config = dict(
    rope_fraction=0.5,
    init='uniform',
    lr=0.0013,
    weight_decay=0.19,
    decay_fraction=1.0,
    seq_len=256,
)
Below are experts of layer 8 (counted from 0) of a mixture-of-experts language model. Rows are named router (the router's row for the expert), up (a neuron's input weights, with its number) and show model dimensions 0-191. Each number is 500 + 40 x the weight over its row's rms, rounded and kept within 0 to 999. Numbers have three digits each.
After each expert's rows: "comes after" lists some tokens at least twice as common just before its tokens as in all text. This comes from a sample of Wikipedia text that the model never trained on. Tokens count by the router's weight.

# expert 20
router:449488497542504494516468470507451509557457438496512505471506536571527539489502479519504452497468523445492584486439551482556445505495529481486443508553539491470493500593454464490521539449484521564469509414428565524487551459512519456518420517467503494461486515486572509483576511477495447481475514496450528475510526437495450431500495488473441426547495537437480437507467541573498544538447509582525444518539503577492534455419567578428504487463446464508495469452507501480463459501464523464515533430503526559551472473538481546472559513526537556430546521577492502419505477478551455551
up0:541486418461551487522431465503487462508502568613462530582489485480518483471523443534490468534457517513530589478490500526477501463560499457434453455544429503498483522522480486505419486541493534466454588434421562530553576444460520487480492504432498511531477430511462488481501594500471425550526472522480470526500521525489515432464450541509483498535442437545544478555478552465457512518470603509466457479525516516495496483504491588448533483540517528429544474482541562546471566543499511500540478464453470523553491469523499532458538557452601486515461500481476506510493503556519493535
up1:481482482591476535521467382520475529452492479498502474504485486484487518460526472490488494508481504525534591513506500486500527560504570523525430471540491488510476497480495556581452514536488431455518474521510520553604496469505530466534447484491474495430509468460483504477508449547486564554444496512529466544494579382576432547539517532450508499507579452459523450536502460444508522483497470566505493478542537451484451420500495547575497492560484474503507546548492411545525550497528511545473500498456489522431492508523487403507475439517513483511478521497513476445539439632444550482
up2:486507397498565448458455515495471499547495524509471544499480503529542495495466506565541492568587500509466477561468561502480428440534524556554478487523487525462516521496557514494476465512498511509551544465536477434483460459513504487490502551478506506474531582526563471563452496551485547481481564446475487488559574460499462446502427596473488582419450481451506539531452475521510510490540462519488508535509460557521540477406493559571467476447561428411467550474572397470494557454556560534442454457513518424515471499518515502538509481465506481526526516523530465505494510498494496446
comes after: "-", " ", "|", "\n", "\n\n", "″W"

# expert 2
router:423455454535521561493466489446553468460517520521473497513506451498437447431491531546530461480540474454511476504504454503485432529528549456444505498443526526521510503492507417432505544478528486512529449583553482444566483478431538516580549432537506418500428511513506502483524537507456526523472574599443465537439535536540441487509549553451454534464529513506505542508529561500557517486535485483518453505505454515505508522519497530469481507539525534516446472426483455506562578491497532496444453519537559538534469530521500514500484446588483469582459425499566575532424487461462447522
up1:521505485507520510517504458508542443505389525482535467544484473542484494469452555474493505546423556483561424492502447505542463624553492497588488540468483501516497500572547491503498471509456465473461568505458490427509488512511431543497500524530456480469458595449473585445438528584537488506535530565460478457520514522493496462562491557465461532481544510501501424499534468495542485445408509520556492494536524548559462521470424524526465486528575545561448549522479454531548505475462479484508463491599526457494482538495433509468526505564505429528511523524447518544445479483480471494
up2:443485422490566478527569535540546497436452569517453486571563425504475514521492503466464501503528447481494518492509510474441530529530481500494531463513430488511498445519459520503480500555563501499503445524435534530496496569410512514486540512509506514458525465476511592498550474518437382498507464474458462445529515483492489533580505578486537466531519502475522474515506627480534507558515558420462572523500575498558387484464440480414485506471566493484492445502554507530544538440569498547517470450537469483520507417550497497518447488475517464556482482498496494540496495468483512522
up3:497476483527513542477432511485497512562500536557480434546505530500426540558462540480503446466493482497458478567489534476477548549567459584523519548547457500440483509493514518548534463460487473567487460501461582480521561510499501422476472528492481500483495505472480519505509514424363565433462489492556477431492510545467479483531556497519468545558539513526517433464544521466446564535505530460451546584447511477459438512513438482521403510544498436414481531563486520552636474451550529527520526468451449485503478485494518516485517447507506463520518506513520431536525480508506499461
comes after: " in", " |", "|", " the", ",", ":"

# expert 9
router:568445500393499509516518494556493400576461446480493520465461458522527474510537512462522499534514480522525458464494520588578569454506488486508469458505487504497556485463505551428438490530520535451502570405579445558465440462557467508535491561476552532560482515502426528494493532530510541460444514540461529526510563509460498530425508469511440619516534487450481505454535475482504509509471537483490534488455450460520570545510503540468481521486561532493462534519560405476542446449543415490524396493502474489467538536499501472526479513530489432505470481494461504503527533492456465530
up0:473419462507530425497462481556526484472504503513481465513448548456513554470512468456532499503477485583527553516546489518498540527531492550438446480517453448506499492507556494490520488536492511463567435517439471468539435432520515478427573452537492443543487465434424558489487525552514507484470488594485510504528454503441539444559455501468453463605530433494567486538461508549495546489480453501487528548535534544587519507431561515429484526540459498533495533545534541492582526586529521533516461512543507434587456540540522539477513449514492460518464519495528490499412475482443529502
up1:569451461463434471531444506471482490450547605498516549549528501473554484508510478455471528539536483453554484475529492493475516516510453545529474482464549457491475478509478492506487528516559471539434483494508491420518558441550545498497485549461493436475501566548498539435599532543516420534459434536436470518506511468517546473438476494500484535514454501514529470479550504517543494525492512516499506480573480496463497505454607512487410521520472555544460545419473531468592436506475566470500485474457501405500416535486472472544499491564492518510455500496592539498525476450504474620
up2:507548473484434460528532441537537481506566449496473476503489499481534447510449486525478416484489488505529486515486509522516516559485445510487498511524471538471467487479523463498508458543587536537447469593518493472493485516473520484501429465503491470533622548467393485521508434529449530548516459447501457503512507446520427466482535496445540469516525547483562545502396476536513522510547540540503495519519555505472428489552543449516488492484498493509467500525549449440451611498568476503460533415543489499510558475510504577526500523424547455461482571524610460497510586544565527501
comes after: " in", ".", " of", " at", ".\n\n", " on"

# expert 5
router:479450422539567472532493571460463464541499527504516518534526551551509451539535482531533472569547573558603503554483477525507556549412554426566450405471419500519471479526530516530520454496465506443484540511479533479468535515498471494505598551481491503491495509568559502482512508533540550575497491575508453520453473488521531460449498501537525546407486447478471497462495511499494418456454494512513429483443500514479526484508512407531496441516490451515508508479432477476532448516467485486491539495551444433462561483507530546544516475457527601511444514467534495499548553484554522518
up1:519470506510525556467438441442449536514542504485524526556511570482520501521510475474493424543497461533453523588569479494487435452498432490498486568547545483496548509486479539500534535532504519533530576482529546410430518440426487512441511540507480582484518488479569466500504528495419458471459500558496457401497519481510382509504469531502473545527495480490466486485545560503490563499579477531522508534520567528501472556462444570463441543508557495449587529546485496486468509466611532529494522431529400491479510473489474510543450490522528498462544511516484463464526500537548537512
up2:482491544511461436523526493534480493495454562499436521489509510525543434489568438466443470566437542524544516526539558453515430437550493461491525400425496535576480512500481449452509469506482487475508464510448518544465495503503511506539563475479505472450487445533420509522409504502451507562433403475498520456472426537464446465502393562537505481482509481559532497493568465500513526539543518604463508453488460501434453519543527447502520592495522501496513560475502517488548557509526560542493485518576499469512460521561499523525429468496541505536502533477504519552417463469533514500
up3:490499467543468485522440469566489413544518553517482504566506461456515513489541496468509490501475585565544453563482468492505545491493517466484457524459510477388478552575472457436406478539468493446483561465530470459545551454502508469428577543361439497504508468575475471521508456503515459566500496532472506501532476572552446525482548530530465577503550420491483455509528529458527522484515518524484446488436509548505505516481555483531458530557533515498482489486475493484542410567450480431544539498463523512533572552494571485459538551514528539521465495491537492475469520518518544537
comes after: " |", "20", "}", "|", "19", " Survey"

# expert 18
router:459483485507496565509553504503543545481497534492475510453492562508453472441487591576510516513507454541442564500479447427474529533498454450408584598521456460484541468494569487538499463505412510523510487505516480510585417485505494417469541550504429456496510495500470469527531462471560543480493497451456488478450495407574548530449470542447539518523522534530497446473518509550470512536456524486500469540485480505486516533548530551487523596541558485546526433528473515441534566455519516492465467480545484492445574483507493533454529455511479448580476486422576510529503507506549529509
up0:455502472518480487562474552593525510424459530468487462485453464515509488602502591465525487506515494511502518520498493534494611536465466474493523432497519596486497536483494429476414491452486494461418442488430470535488512521492498475483562444471449491582534569505495474486497503523574485548510544492526489477511531464507534506566502519443501502490491460492538478572511514545521575450453525462399510475443510464536525523467459530452500485546485478465517461575400499524483535527423550469503526501520502419518586518545488512504608500516534472537506524467444445473527428508490507537
up1:495536508466541461526455467493543462479544461495476556526523508488489558439495502523550468492436533517546450539502525449517514513545453536435508476469571480477464572515414497550517478567476404519529531569501492422515495529472521478492551481414518450498522505493550474577491479474415511467487514425515506563471493468481498504554495479471554540518582494529526502462463481482510478484528453474489502480502553544493423486453588447539466511566557547551536486503557501537536462513499499566553420455526403465442540515566428495476604515476518507518545500527554492525505486409436473480
up2:546500465428463486538514490444534584407511516493440450500503471484458486544426576487510442552507477551525516542518511489449518493516505544471522557479488503495547522471506458408512507480482545499445570497498470477464450444515525509537500512411465476448471436541564493544492503579453443541491488467535435516534495448490509511456467541454459458558505386487480501483461549463534572499433558556419531483530561512541443546487512416485537509534517493530541478557511540468524504505524509538449539498527485602587533487532489580503483474476517509513534537456479510554440539562511524485
comes after: " in", " of", " to", " on", " the", " a"

# expert 0
router:522536486538530558483536557483550567519536424488484511431504517534498560499483579541526486529606496483516505469430488448413534474490522439468546518478446481465517460498556561554527475525504443488499454546496474549492478473462533447519521541477528545514471553517477562522543421529507530482533484493426504471440471462527453456464461556401554486542507459458455481514499488492474505556433443487538485513471551510473538471501452568475451491487599484447524445564570468568470487539528485495507521473583465457481495527477513430520437493450508432507529488523587465495544457559458541489
up0:519587572558493451488480474504505483550449499550464465558522506475526556519489522515548533539485499482514568440487596424467503464434471507471508437481462433533547509447495482416498547443580402518516504497562527515466419570491523508447499475458503500501451512455502538497445459566514438510504485508528457463475512469577445557501475526506505551512454511536541482511541499536553516516560448558496453528463488538454524525507479522533528571495545532440536514553461516510487485518525489467586480547520572451477538507556512479495494451500516406506525512401406470497470486584478509485
up1:556516522448462549520435482536527407498472512488497530512516443424442435463508467487495426479495463527485523527441585490511589454499516494477576524479527496547442525581476412503555524512478544561445508504414551527497512571535450491520495471477441457547438503533590559501463462462513492491490444547503461514518457495463491470470494504458493449566543500499502488498558581468513509449552441538500496556465446505529515509535475478438469537562522559508612479578527449533475504506501467598464472544496497513446538508490503527562487459472469561537518548485461485505527485485457474465
up2:487512521545527551495519454461485531529506512549478518486541528499466561437467550440478482573501455486462470473528489526511444468519538530444453523453477470557587517556456439492581498497524511523513437504497478558495578503475478602590492461526461541472442504497560561517517454531528473481545492503505442473486494457544425469638488460554536480524522513501548453512464540403530482497512526515467551472560464506498438495563500533594397516481506468520527549486538522496512404453509488509538471485481486548516451454531459480409537508492459428473444515459525475506521511507535511476
comes after: " his", "'s", " her", "19", " a", "20"

# expert 1
router:517477471552459488448549479427565423550507517499516546507488402494551438458566533523561539465570425486543418498441448508458492518467483515486499480467483461530489468491482517517521488562494535586510524458523483494515458515495474531525511505506500447570588457437529518470465522570578532468481494584507534506522497484454493471498562541477483547492530511579542489546464445523509472533541489532517467506492597432521557409483418546467502569584501482471474516557485522491497546423486452531543493491564543565488485542538560520487518478506459534497446468458462538552476489502523514563
up0:532566465518456494607472510472457511481494513468513512481559463516478467516513477433435549519483522548486502423487504574461557506523549517475452549523522553468474524497485475469479489512554456521567552478476575508468463509520479529480519499498425564453493507468536514507462511607493456505492513552524405432571544529535440462492470520440491508489586456524480447498500550546513503480511456542505518548500516491511525528536458493414475549455467452533531554508497498466508493539415487483545474544503482498561474388480512533484481526510435506581597553488493454395543516484535419547
up1:551541473431440516535465476570477506514441454486517491503497456514480466474514444484477471461543510508528484529607503482468540517558535574550446530457549469521541514450475532460446514453542545513524519444420533478443596465492463536494456475524546417524510540489486520508487485535468494495408458580545484431426551548488520426494485540487554563480517534530508461502479585516504506463438469485464569547493509478538441538445526562490515531500486547496473506435505460525485516498554564523486533429498495472481437449521509573474461402493531486467489470508508509516427516546501546599
up2:491495450456552485587491521534524526511487513509469460428557467449408487489518523472496491498486448568517502477521516598551563506510514546494528538408560463541456501533473459510533461466500518505481479466429491490441549437447494501516537455485520517521502486480484585472496558554409459513511454544572449492566556510492451543542504544453463525570538543477528516563494511504493580529516489541515572567472499495503513573477536511547568514520467480417574520547484528494474476534430553527494497486467472481477585448521476472450464496535469548500454507441480395527464475504485482577
comes after: " ", ",", "–", " (", "\"", "),"

# expert 6
router:479506526513555524419495496521524470525507452447453531575503536484540511497513495522507547498550557500433469441501452491517490456574508433418514526486495530439454451493572466578433505528566504454563507517466462474510463509507474418526520543531502489500534499512508521565543392466521552441470417509520563462504501440542495510428458431493490536509508529495479497531531482541494490502474526436488424547442447486472529521485490425402461501550498534517471480459525465530501530451542499524441465560581543449422465542538555515450538542441540470523456508454547485465540513487527531576
up0:503523570424479442483473422473430495401544544521515481593473485431532514508449501526518541560480560498555500514500480583399512490516538519482477546493473471519484536436504516489515545464592535459567500507574464511480522458517540459621525508518448432472460497514479508562502522600511526569502486501505436511471485492484523543521497482464486542497553497516528422477522523522531474470457520451514482475479456523489510469477451470480482554519504529483509436522542533480532492539548489553557489476502494536515544479505471553506542455492518462418471457512400607455508504471397475499
up1:477475507518478544508519502587498486480447467502517489507585510461546409402474405373472511559539503515436434538588488483510488484562570521485483490461471551491514538452546508523410443511449562492553506464501496501503409552494482489460553474505499510461427522497562460550461571493475520514511474594560476561549484494508432453563492530510495416550467482513502569476512558508523409539452511490501480534545511474557478466545492495467564511533482466501513459500489497528533492472465562483502465534504466491563445530527560504487520484498476525537511522502469449480452488533495551551
up2:512487449477506484495453490496474457442539557552502432514491490561551478512461488495537515498515555487466476432516545506487512480477514513492510476437500501479530542498553477491474535502547522527478534555464515435567471475507434493513490569438467528508525505509552555488524409532526489495439458473521470427557453516448472519456526469567493541474482496511498419488513495493536531445456460536485515550485501518539462477453448552472491499573454449477485597492661461528628483500514461527459479453535553452533548472467518563506488510469521544502466581503479548508518474522545443637
comes after: "19", "20", "18", "00", "17", "15"

# expert 28
router:493567430461557500494529420508514486477527517428522555480532491525541524533440532507459573557522532504549498476422493451511483521464542556580522456504460538530509559512505509448563548567493414553581450452505484477460455527513550492576507541528453507502454572546518554464459488467531502458426521500568510473553487499501462511464451447540487559478447470510522471421495476471577497463489506530463538482574546449457480514529509520491455436494533521570519490475514419487509514475489510456427551495569459437546467437458478431486534530509538459549525468485462485510451451501518496572
up0:531525502549486427461455541467559461571463439505500465450508544470441526505510490462507512521441489509471461496477519474450497494476520470560526546542520506432554479476500533524482491461510456472486492518489540459487511372538442450510517519567521494507512564504484461456519446477558488541464463582490503471511512503478516503504440496479559469515511519421439466548489499502483460489489503446466500503564551565557507505524502494514562513512501553475483485438531512394475458575467509563515422419582510522509527559497455528446569502477459555511472661520580485436500470452498512447
up1:483504527470514419586417530477492433396497514486540530506486528516567501462435440500539509490452541473511494482479508516461444539460528461472511510514486530491497525539485473507471523430515544498470535520467511460476572453446482462511514549523406427542544490468523465492558434507498490487492430512560501449542473532455479600483494514402528498516571547542524501574535485603473506483459473574487468443441463517503507512462480493461453500461519522488472505450507501498504471493473529570480551458481503449491575518541510503533591523517518582527509579547532425461596466501515440517
up2:529529492398574459542483504539440540455402510487526468529537481521491507481479501519522467521503512453563494525504509471538436566521555544533500517460539485526561565513530464447512474489430554492462480510507521499467486453426493484507556544467478544519500489495497431534512549500512457499533357468420486501486519522489589553465418498486547442438556527546556518557540472442481529466496490511437456467473540506471485504508508561520475489434554603512448512433503463575537483494541468505542458491525513484497539490569432476535531452495510460495507526504536424464503436530445515572
comes after: "\n", " |\n", ")\n", ".\n", ")", "==\n"

# expert 7
router:593524525501425462436530573511469546495457540501481480569525488378522529487447442529486439459529540546509443511584536468464515448506475506480498510477470465477512508530438464545548524446487480542426499461492550565547470476547521502453468491487489517486452495503544485549523486494510542531526537436499510516512417485549555440501518446519490436516475578513489490450488552446434532474555567480577545524529575512497513422482528482558545483453525473430460580462457561524535513476507574541519548447454467497533475526421454510488473447514502546443527514518481519530563491488512512450
up1:468545487475474541491540460524554529457378503481448553546499513495405493505513418449554503530483514536556520533492519467455452474491444475466473505536465469482508435513499474520511428505445525526431522512541501551549488445448510595532551461453524534500455535454501523558487558546422454504487484442586426518519480488467496521529494464588519479469510514483570512474455464460536481576518486508496478499504496519531467520484515457475433518408565512495505520507473436531472492480473566556526463502570541518463506487590516504500451502506520510553445522572509499547467430577444451577
up2:479504450538497471510521509489466502453489453457501608486518531472439460510452448496512509490511578475505418524455498518506458494597487513522474433540516515447550485456413477488522520595528511495547480555449483501498421484450503526551574509432497535514476508454490527474512551460433428547456467514483474475479504502512533600553492574496473478524466475482517531516514612585529513499470460556498468428474482509557416476466534499498491453478531506554518525553548510623534459519444484534527484465538486531487533484430508513505433429547499545546559534548526482490485521485543460476
up3:481514509490477464525494534471401503467472487532454434511558488514519530502523433537531468476510482541550493519444464504394516510536472510506504498422544495614526492488505486442527526527500412505595493510438486521516466543513497518546494540429523467459460528524454502566435499545558479578540463529477497467521475496503465501475515534559550494509532519523479459499555518525532559557481511465509602396479608463542453396547451482561494499504506553471538514437504526531442478530504464527473491415499538463547516415526479494449506469480526500448491552532408470534464501517494488475
comes after: " N", " M", " O", " U", " V", " C"

# expert 14
router:455581437488510563476518453543501496529408464539479534446504520543553534499506565493521532528516540510545453472443468478502495558465511472486508509503477459478551487528474525561493559540520506583548432416501447460472531528523569429485491517533504566436535524424545535453505431499511547539469516498482456507485469458491403461496481506569528555522491431445493498436507479507532513515494450532536526431566534465511467510447557489534426436520454489459536487592572526528505508534534472485506475512523451569521445486479483408459462553467470457500439494520503459466509500605530461496
up0:535474528504541448485461493475403533405556529522479531466476460400512472470499494497513465538540487483485530436550518513489503527549505514456424527510498478511481512465500518455468489490552577492491518543465477560502503488488532546535538505458474503547475456479505555544530519555493424461495486475516486519474585533582494459491450495503556516642545495511497494573479529518458504555524510413512458472538452528465481514509536520489453526507543503498491509515540473520463513553544469579504452505460457497506490520608484505539483535535593523460434445410407553394412511518502494511
up1:534462506512479466585491422549457510480538566479482441498530535519505505552501490494471484561481503449481391455537497508552516558512519511504482508494528516552600518479532510526455507562427441494508542447405494514501546509486500516448514546479476416531481535522509588438507475504487430506475457525532504422573476512421561522545456500508546522566546454500417474554512490488475455499421534608531466523543446481504496502453522548489497466494462538494575537506449565478498493523502594502455521475452591457513486484544471488480503510459526570555500504434531455479526478536475471508
up2:482560530523498512539533498496499547485429473455436480518517470555553520504516468473464476491533432501467528477538489457467450499650491524533493478522492517535442520506458506505567500497488559475549523570495503519509494549484520470528499465491386545495509548545484493567548500439477455492455542476416480443537537450466463465479540538467540481562540552507529483543508525422487564459524538440427476497522461494454507554525537511487409563439401482433525475580578531514529511478407512525478516502514494487510519481473486498506511512526454516505562517511554455545404419506478489441
comes after: ",", "19", " =\n\n", "),", ")", ":"

# expert 22
router:494439502523458528485540460530549514450534494501472483473504476456450439422499500472486450486424521484464512462494507500467480466576460495523600523510517517481502480411512503540503488505485515473594489606480507486573584528474524494457535538476537495529515460480492594593442390549494460565492483552465496531528497484511433561549478528423527421512476441553516559486522440448506573520459447435478556527549454492452453529541421573518464565503466487497507434441491476564457488546524470541520534507496526510532447525465500481432480516493515534513518489474527501455468469488493496473
up0:448535540563547489498499546460448478521501515527530529478528467440436588507438556552418462555479536519538487515514552484467424472559473535516529410401542546560487543443486478474528433496532528538507602409494492511496480527520462475496451515455473504464517483510433522427494547485484514515485489524509509446489570410388470486514552507447426537485506513473505511495574487413512475540501491542470505454485532523564489492414492514504437499501575494507521508499509561484468447534513477517456514453533601472545524483470458538530524430505465519505549481518484457508430480507491487488
up1:485564531445558535498497453473512520471466564488494583549534482517524457431496486542477515495478432497485504484565519507455455477460506539448497503425490488496521442511516534535495466499475533501524513515467506555523560440518521515403407530481492506500536489487519542537431428498505551542497458472541490519447447476504523491549453521533466504447488498504495495454519569469493545490590470571392448507412454531542486462546551497527530529516513605479553507551492536530499467479488497485474493472502503432589484445490439457479549601488505457503542507564578423442438452499467529558
up2:493518488523530510478362498553538415535458529496463489515560481516451493483517469531442491553590484535554520495477482510442514570505439469533466531537414454572474580495496537466471456520459467536471518492508541438527503479528561428499503566496502501500533503496446505526499494544460482572542449493493433524538513456473499451483524488522481562476529447493541450498518547488546515461510510532524518469539471459547486476488448533523560489409517493533523560519562480522545491450516604544483497475481426558501515536487485484538531475464509383524509584573560501479468482423523418509
comes after: " \"", " the", " a", " and", " his", "'s"

# expert 3
router:452471574538549519472454473515451553518453430428541459465540475483541495456489510462415484480566493483529494526542508477545485584512499586559481524495485440537499503536516494569580430573466505503429499451569475575580575540533518468493484501517540471473499475520525516526531504477527491540454514517492475521484454463473535553456500493560509532465500526539522485496475517535460536514485483458470444476501552529444550506547494537531511519492491520474510524438517514445556488569499520469474537492479548557434470537440422434475549534535381446465418444579544487529500500455424532482
up1:541472539483521478496506468558549498429523496504474481548537466519493536515511456495479473479537451445482535572438479450469490542468452503459541501565521481516522555421448458446417506422495434426489498544535599563577507503519548520443502528472496525520476533590563590476490476516564452517509453528438474505441478493490534541509485552512454499528498436508579494480481499477426504489445498493499502524503524498461516453492464518397468472435467442509455533466554488485486547474448510588487431502508500505454511495542461512552571485496492544573517531547561424478521440516488552436
up2:522523561470518491510532422499538506494400459496498459507522486393536422444416522448486545524439551464563518492482479502528447456527523583485540460423583448545557539471525493527498494516484502547468543515530475457423486445460467509565479523520458541526497542526484555626512482555490469493448482546487457489442597490491411456548507522518543451417491531493479554532502494490524529506556486440487526516550558521484526515485475489589535535536514499497500497543559490477489558506519566490534477522508479490550489525514399508493545478498418486546529496512500486505519507545439544487
up3:466504486463503512524498488518536478575447487485441476601483477527405483562530553557535522565441510559499476510515489438448496505495510495491510503503448574506513556420538522427410495460520529460542428550499516451526502502539469464512536518428462547461500525467470473544419517481541529498550458472491498490497501463420396516508518529469494459475513455504531479490539370474543559484577525474501512511443451475502468495445507565544444489538465462525544472546538549503536534523585475481546510508466450542528503512488541417463496467452525422538509455535479524430503494566520468488
comes after: " ", " |", ",", ":", "–", "."

# expert 24
router:571496497444458440548526504487457520469514471455556512476546489518512541485499491567472481460534458474529513558552555479433438537494462620505518482467427545502508511564511468476490513466481485415502501568518566492515492476447460534510492502500481485471487476478404457523559489553464454482435467469543449548512549521474539398546451509546477492512466529489520544487426537520512468498472521499452502455578535494486509544424527479480498543442535554520572518499473472530505503548516433597529455491479486439559467400490449450530545446412530441487489545501465550531501453544530510475
up0:539573505468457496496492484540582540524441511532471474518491548398441422503442433429494522469547503533494443533426530479510506479562498474556533599495511418495510462493486487509501470472547470447413481507487509492503475502535540465586484536479475497515528490452560476535486542489508518569505517553552485523485525520508463520462530461530486489548437503526549494463433511535485435428470541484517523558464541491449479442553464532490495513533615490401469480524468427539539532525507543508522466515510514520492491495540469510541435455566417530468510568426558568531502471482457462542
up1:577566550512539502546501447530480596517524480486468474451443468515483557459497548514439456465514472529497471482415523521502510533597526561513415456491550499483464490477539548512497440518517550524447497488445446557540581483459505553535555485517525508446522436511488510568533493495483389554503457494438529499530569409460561488533464583529427490496517474495468520491555490496529517565492534485440481510471460554501443453528530519478515521520499605534507520473487466532456481535467485513584482483493506491514531479564467451468486522562491420556459487498508432460485475437446489482
up2:581453480466487404531454504519503487471462508433550505497545486494534538556499452535476515474482434461493477515556562488462518494447492551510548457408424545527436482519523443522476524500543478387525481572519575452491473508488402546480515477522489516524468468493456499512513475542487464496482417485548418539507504548417524489560479533465473519522478527541493538519450557543510485549429497508457469471575527512509513536448530485511552546436537583503505490525518467489508523514520455540516423496513482475569445454489415507546549487423534443485554479535455519541531433551524548515
comes after: " |\n", ".\n", "\n", "4", "3", "6"

# expert 4
router:534525503537470533504460500519454460587507516525455482498493531566442537474501564493507491508489512488531577487487541497528523485438548472431433536505566540434529499506496463502471467490468556529458526466516449521534518459482494546506505463539495491487578592448487449464515416515489543528493482503424533477542516522491495509453459536450500527446424492445483457509438494495429450462447533559540494460539491583531555529373461499461574506562468476458578584474502533478438538530530482512513560518530502515490538576553575471414487534501558449522524497514508553498482553524521433534
up0:554523516452615461555513518419531512492597554511506487519490526502439449557483497439406414468487454470454471552514526513473501537575532519503446548477514478537527489455485540471523471506496483530510546584535476504544502479499451410519451520493544442529542533538459500497552506480456447609468489515462532552433488512476477521547514520463449458504460469493493487520495476533459567466455404523483492556536570503463427467514470532447470571514485545447491563553540542521535581558475515483496508492512532510531509507494526531588567519480562490491510470485521452455522426493513528519
up1:425422517436473466516525437517481520518526490499479593490511454453450464478538479467468477487411490538546514522505548493507528501497452537437510442480439533531540512494494500485514531564484575477515497524486478487495464473550399512534403518469569524511507496531466520536515405522516472500411492506483491559536450487466459459487477460461501450562529510461543541450474564516497529506515560492537485513584506539539488519554444600545446516393476531459461561550516528485542528508456514517447503507564539537432570478522455470549463462530513495513452463489588452524567478527480530541
up2:546523485518501426469511430580486479501453551454493481475502443522424460557521500471531503489540573533481534525545459455468529533438492522497560580464501493469485526474374448431511566545579454465503512449511486475502554497490462503542523504453515499508462518451515460473443495536506497527542458495531478586492458488512459528475505529564476453598484459446476550451512456510512550548482511574593447500468522539474466465432516550506503517471553548504497461501553467502568523443496532503594451486547462538482502572465453488491507519426462556540509524471415438498545506525535495524
comes after: " the", "==", "-", " a", "The", " is"

# expert 16
router:491504414510494515472479500442549529588546490501483478469564482472502457536490559405476507530483525544528494478478562529592511491464561485518428491544493534507522448457488484490517424496545558441454500465486432433427512534482470500530409490539477509449518571490461510469424453601512509516497496536465502482497564464515429502494528462466473506514514504455504552580498550555483467488488484511455467491544477653519518466518525527510584478468436514467485544438472453407462452572456436473532484518502487528506500549461522543505524512522496542488494503526546488475483583507511459549
up0:456453501551457446469467532476559505535550514510452519436548489508559494566517494484521451576414520514497465505603532502465517532568485523474505465442572483507453519434513605443489432560467486459508468498524448453576458480526435492468458512455508487557526455445517511498486503542481421462466457500472574492530485428432556521519523555514536447541503529453526405510548525480513513541446532460494547511499506527498471539469533571509534515609480543504511559493490484495471509442526506459490460479470533489546547482557446505541440517522494505538482515475504522534599515434461514561
up1:479435509539494504537568490509468485525498481521492481485488422538496540506567473444509473522503436462520452484444488551528494523503535433528499557540501522482490517526470523524563489581539415455492540518520492454560418446415398552497511474544454555505458555499429468521518470515581558506460468502534466440450472518497510454481470614529516574472526514502513423532525502500586521457426481485440458506514546521550491497479567495469540547514477469480607471483456535533504454540473483479481446460470482504582533421511501556451515508546441505516521546481476478425520487557476490509
up2:506466556487526456482460562477472455485495534597494539468474533494470556438457490472471508594487493456513429534509538500505517480558518487532516467492561559496462656459525471421494535485504363570536499482480560470536485428447486473516589474453463453537482461566553477514523472478485405495483453549487520440468458537462474513471425490433500468613463471517462490539471505527459481475479482517508492499514504482489550464488502491507492523544457564514443562502495522480549460474490542473446544502515539511534498534537498510520553489485417497571491489508518477500455476505437554500
comes after: " ", ".", " (", "\n", ":", "′"